config.toml
d_model = 128
experts_per_token = 3
d_expert = 64
activation = "swiglu"
moe_layers = [1, 2, 3, 4, 5, 6, 7, 8, 9, 10]
routed_scale = 1.0
balance_loss = 0.0129
router_logit_norm = 2.0
groups_per_token = 4
lr_router = 0.00085
optimizer = "adamw"
lr = 0.00268
beta2 = 0.95
train_tokens = 213800000
dataset = "wikipedia_en"
Below are experts of layer 4 (counted from 0) of a mixture-of-experts language model. Rows are named gate (a neuron's input weights, with its number), up (a neuron's input weights, with its number) and show model dimensions 0-127. Each number is 500 + 50 x the weight over its row's rms, rounded and kept within 0 to 999. Numbers have three digits each.
Before each expert's rows: "mostly gets" lists some tokens that are sent to it at least half of the time. This comes from a sample of Wikipedia text that the model never trained on.

# expert 19
mostly gets: " made", " used", " have", " there", " found", " played"
gate0:524485523463418553416495514490464409414609527483493450483466501462473513469568495376536513513492492462570547531507519503481505442477436515406447564497406471442457541451468504508522565494445549473455511481538513498511525446439524446420487432612522453445519447499565566630453565547534617494587465439491559486552397514520525474522511584508502491585513600550551503503498442499523613524515
up0:456510523472522456629439552515607496558418435509508547469515584531487515559479469516468547540494510523414472451509461464580461564540514432593511441452592551555499574572589580489484477486567513495515503470467527583431443480532471558551477533439521539505538570470475378446530397445545464471453495547520422455456542511572441455550426445484517530470557483378422492473516514433496458528493

# expert 10
mostly gets: "L", "A", "S", "B", "R", "P"
gate1:587488493475510536484462570494415465479389580431457492554562493447570530471541525549519440454462495520490463499438484504540542506555567468512508625552454478502514452494495529518556548486569592515417567464464549454464571566407511431437465479452348536528475527553498579484535381381435570436459510516551553469488585419587440491516496478489506509519508528458460503494519509505497556436451
up1:446514501485569472519506533473511566536634457582516514495467544555492479474456469435446606461526422407525497518547502506486554548477497526529521385434530521452470514446502472471480422498514379513572423456494413491568490455586553505576565520567576528516527435430519495505451556549542429580524528475417374511532542523468571482414508476580520476519557483589476473477517452535539430512418

# expert 31
mostly gets: "ang", "man", "ai", "land", " University", "son"
gate1:457532371398491457442511544547465435521462518464480508441594443485513428583564538471422496575563527486520529437535432508474482546529525410583454512548574407430446528550460508531419499515510419503509495454474566529491482473531522501644497506514539473482435456517547517492419429562508448505513517545514472557471557537557441538469479430514468590524490523550457606536490437619501523587536
up1:533431571492486456549554436501538530492498460455479497474408517570469458486433522537578539448443520547492473560421516527439473481490379575491490524443473550558518517464550341570556404468430537507478477572511483537445488447512455530440464482417483446536459562520479580524565578485556536432544542507488476528413478562549546423480572573541529484522491569390571397496499511549497568464486

# expert 0
mostly gets: "6", "5", "4", "7", "8", "3"
gate1:545459497409547542541546550459481553505472495510499485503535470514475466491557524507565586596431573497452570493470605455413557423496431543544479481486515511458429554525435378461518500510482538592481516334447513526573466577591442478470481544530485456546633428506526459395499422382484549503512510565430535527456539469431527500516495540453549506491502536484516524531439475484503506442524
up1:528417559599527455474437500460417484451544472497497542564505537434515425385406467497431518464518523420485458517486434598488526475570482513457551484504526487487564489412550580462541487574495526454501445534528433469454564440507632555529473526376540549509420474509479566593505461493491492497493470572544449470533368460448525491499514548544486460525491588543436488408570461507538524561532

# expert 2
mostly gets: "all", " some", " many", " most", " these", " several"
gate1:432422541460534527511464534484537532452495498462577510560568568512553497469456570534515484451558542522504550586543480433512428503537467432613503483521540514567427575423469518485453439526510532471457535551533453413453599463570504559520474420473576534483468430524426483536503429533527421512412420503542509430440549468475365521575418457564472511585429522515492514465474560516502570534409
up1:525436432403525503564509515444383445530442503548457506445488442436508511526437524515492467510506467487573468495541490497494537461498542505455526464470448441539468444488554536486522555545397500476477501451433520507565457470483478373582468569570521479513482505473505520463611513437467559436506529641539448528552505592518535527463564479551482403498591472630563622591502431483508563498482

# expert 8
mostly gets: "8", "ney", " century", "7", "6", "inet"
gate1:497486463486461452414422533439531510501509489476517515565527507406517475542470453534512449429545508580561566526558524530564520451558482525492491602503566393566438495562509393530562449477498492537467425561471464493528522437473420516539512444483485520498498376507443557467534484559547493419463614500438588464510565545391449500555464527380541454519511472554581477610492550553507447498451
up1:457548506463569589587587518501494542433470477586360518405536564553530532484482480554502486526438457448494488385530471523500424446608509454511465540474495529570534479422524525483418448513531481502524491476480490490451557593459554467514468554531458482466484537359567524586419506555450475414468459601519495599488466470476563518504514485499505475454519530498516525423572417420518500467578

# expert 15
mostly gets: " A", " F", " C", " E", " D", " N"
gate1:554414479555490515579508543496508525538576518552457500468463537622515435474458496484521470512458510529507548468515452505520471519502545458456512549495506586434477457553561553542446485520582433416478439489348473526480594483513471518453464584493450498483530555518626590552474565555498496485563551395414464373565547481445501519541536495544513547489506475363422452460451479475550457527539
up1:518411452508517465543499580492539428557538544525380531509535468569545446424501532539541494563516522455490529464579431441574427457578472538455456488532468591427466530548503510496524571524522498458473449506403472504457491462418444521526456588515492469480570463627617481532460531567526598516448489423473529500556581494518434627547552463470531501497496461441440490469454460392510484525534

# expert 7
mostly gets: "In", " January", "born", " October", " —", " during"
gate1:542546500516501516430481420499505460518441482474517550462472451402533516575469546500543540576444436550649521490469436492511513464533509537587603548533502426498564531469361487586446520488478487511443473484537560483522458582504555525397537529540521458481522547554463426470439396441512526493421543548490600446470437558460452519455522570503577580473430528515497579527472562541468495435556
up1:496532488509526519550466544369556560449631454503557512592486509545453519542510426449500387411484570444456510439548496530477497559424526450453485463454486457479429516523591501455574521410581527562551464482531530521512534447482398537572404494492542531547524499439504473603483561506471517516518487442505514487554484506544459380502530446507437419493529511469492455518541506421506428604586

# expert 45
mostly gets: " where", " John", " French", " George", " William", " James"
gate0:456476438521467463524522547532448499518524506439567481512472470478375437570559506516479452509512426555585485420574494516581481446510536555534469517525450421470641489434496550460602489452495518431485458541457436503509495474536441541458397509461491455399579432420484499493401499485519457559440564489466439517591515565479490590469561559429510543595532477462449529502502420525530559559554
up0:411429405565553492488492540450409457513462552487434456503465452439498543482554546439488562475495477460462489549522386467567480539597524551462448502424506543523490569531471427550456497570520608482511408532524404502497429451538505483541518574514435459514501478468491509505480505431577534416605466493532493488521517548575516538546513546526479357503602437503411487526482562562556530432563

# expert 1
mostly gets: " p", " m", " c", " s", " g", " h"
gate0:487529533479487584522459566462493535450479438495484512458478592514470413545454539451493462467375582468472500533523429535540521431513483509507492517513498504453506526499559551590554487548561521527494481528496495503564533402612472497521441545607594515484468615476429567501577487520409502563514461507649410463454461508568471461428465450538477442517473449555532437482480584499488367547499
up0:429532468485502562414444507472526560474529505561450534508495494450452510491600426556544486482477489569508609543562470598453472502503491600465556523507485437467486495517449544434583493475536513514451494463532481580482509547480564571510524511387494508422611573414466537468578480463479502442546540459471533455498394474442453462358527466556467512525520429576499461489578543539462545588598

# expert 4
mostly gets: " f", " b", " g", " d", " t", "ig"
gate0:568538553574586480487468513471379483585482479490458485457596566513520524454550421481453533437485396561522538474515508454574528405518437450472400524524502467442452490580467558529424557457547480445507446470535533460531432505528563473458556554429466471492435507431641502551460572419412487595594547485540500536475517549497444478501481573483500412550469548466558483504519503460530534526532
up0:578494540620600512427521439457458504593479490486578545546581520484515506532626451519468492456518482569485503507520407401598491412526373428515495577507547419452472454432445552527444587519496517414520494471508500505474500531471453537504431584452460449495500482497534463545441456457378478497519502481516518506491533520417484534513601578516458487522516517396535464428495488499479556525561

# expert 34
mostly gets: " into", " after", " for", " when", " before", " while"
gate1:574473547521510471539562463371544537535450617444465453528521532491436487537425529538479426576422498496468355497503517449480513522465493423476462506439503545381479509438540537524412435532463505572428606439520536457543484529473482483491528454435511538516481598445510407495543499415422552453538493522487532524482589514483462415492458474552527590511485495458585571531541525532560475495579
up1:404562553616544462510514501504539442525513492440485455475467539419568446533420468579522518507674611530532520474506478524491515455514397558606521503445478560441535507515376519548504463510448501494432522485599599512552532425513505426540517606532507460530484420543531494521492466556493442462522508495501545520475436508430446557451509482499457454468451427530548558463448463536430508564526

# expert 44
mostly gets: " c", " film", " cl", " con", " comp", " r"
gate0:514455389443501505484614468429500484473528488572514512496464504423564523438503489546375448538453412500486474558460545517549502566443535547484441592545442552427509515495483452500522489595474608476527474534556527540573473456502522582488500497541520502491479417491555494458449492574495582511474497433555559462585392493464453574395488549548474444458577520523437441534517498573509467455627
up0:522556504488527562459436503534437532559516446469478445545522542531488466511573521486541466440428522522497473395432529457528476469517646480553491525469495533529513507533578471515543576534515608608465456485476565495449480572587427422398523476509412520511564488440560508514427521405497493590540482548513501477448563517493509507497469494460526649484420461413610489488424469460503568500433

# expert 24
mostly gets: " Ad", " Col", " co", " Born", "″N", " Film"
gate0:459536534400408583484480557512468612520520458466436479519550494517509534482471509441429534582504496575504442477542501475495550567605503473569589505427477453490620526488480430479462562432536560536514581501487594565501496516488452471453566452542565448480448505567484481470540589600497401502476435547499404513433552602475464460499586476483539523473417532487449550469477463479459489439568
up0:524469460559565477433465451446634463546433520563571513531499428524491433524486515577570537451516500454541507520420491584499472457494487537451462531580558422525386479472602493484490470521448461491425500443538515500454548493510503441481432496481517512580511514548511539492512415425485442518491586451454482430527488390470559553599424452455456543498540459442605418510539478500511491643466

# expert 20
mostly gets: " —;", " :", " *", " |", "\";", " against"
gate1:511463547485432401438505475452511483571511510546374452537493559495558593482534472446530404453495435532480527522489381427491544445515505464537521521410514446507405465474493519523509432462547528515427506630500607439550453440522463460521418524450533527449528466493520596583567565475413491486433473557569477487506462492556547460541463506500458540583479520512575551530412470538584521558498
up1:478504530485449449495537490548517480556511452549463427559504522467558609499521519458561397499620431535446483512506477399480457394466540475573561554350468463565483495490450481505451430519467546548470517624485625439581472436445499427442450512459486473501561475497483609571552578488490517431406488523524505509523445539522513479557490491437523533544458456492526463518494420567529535534484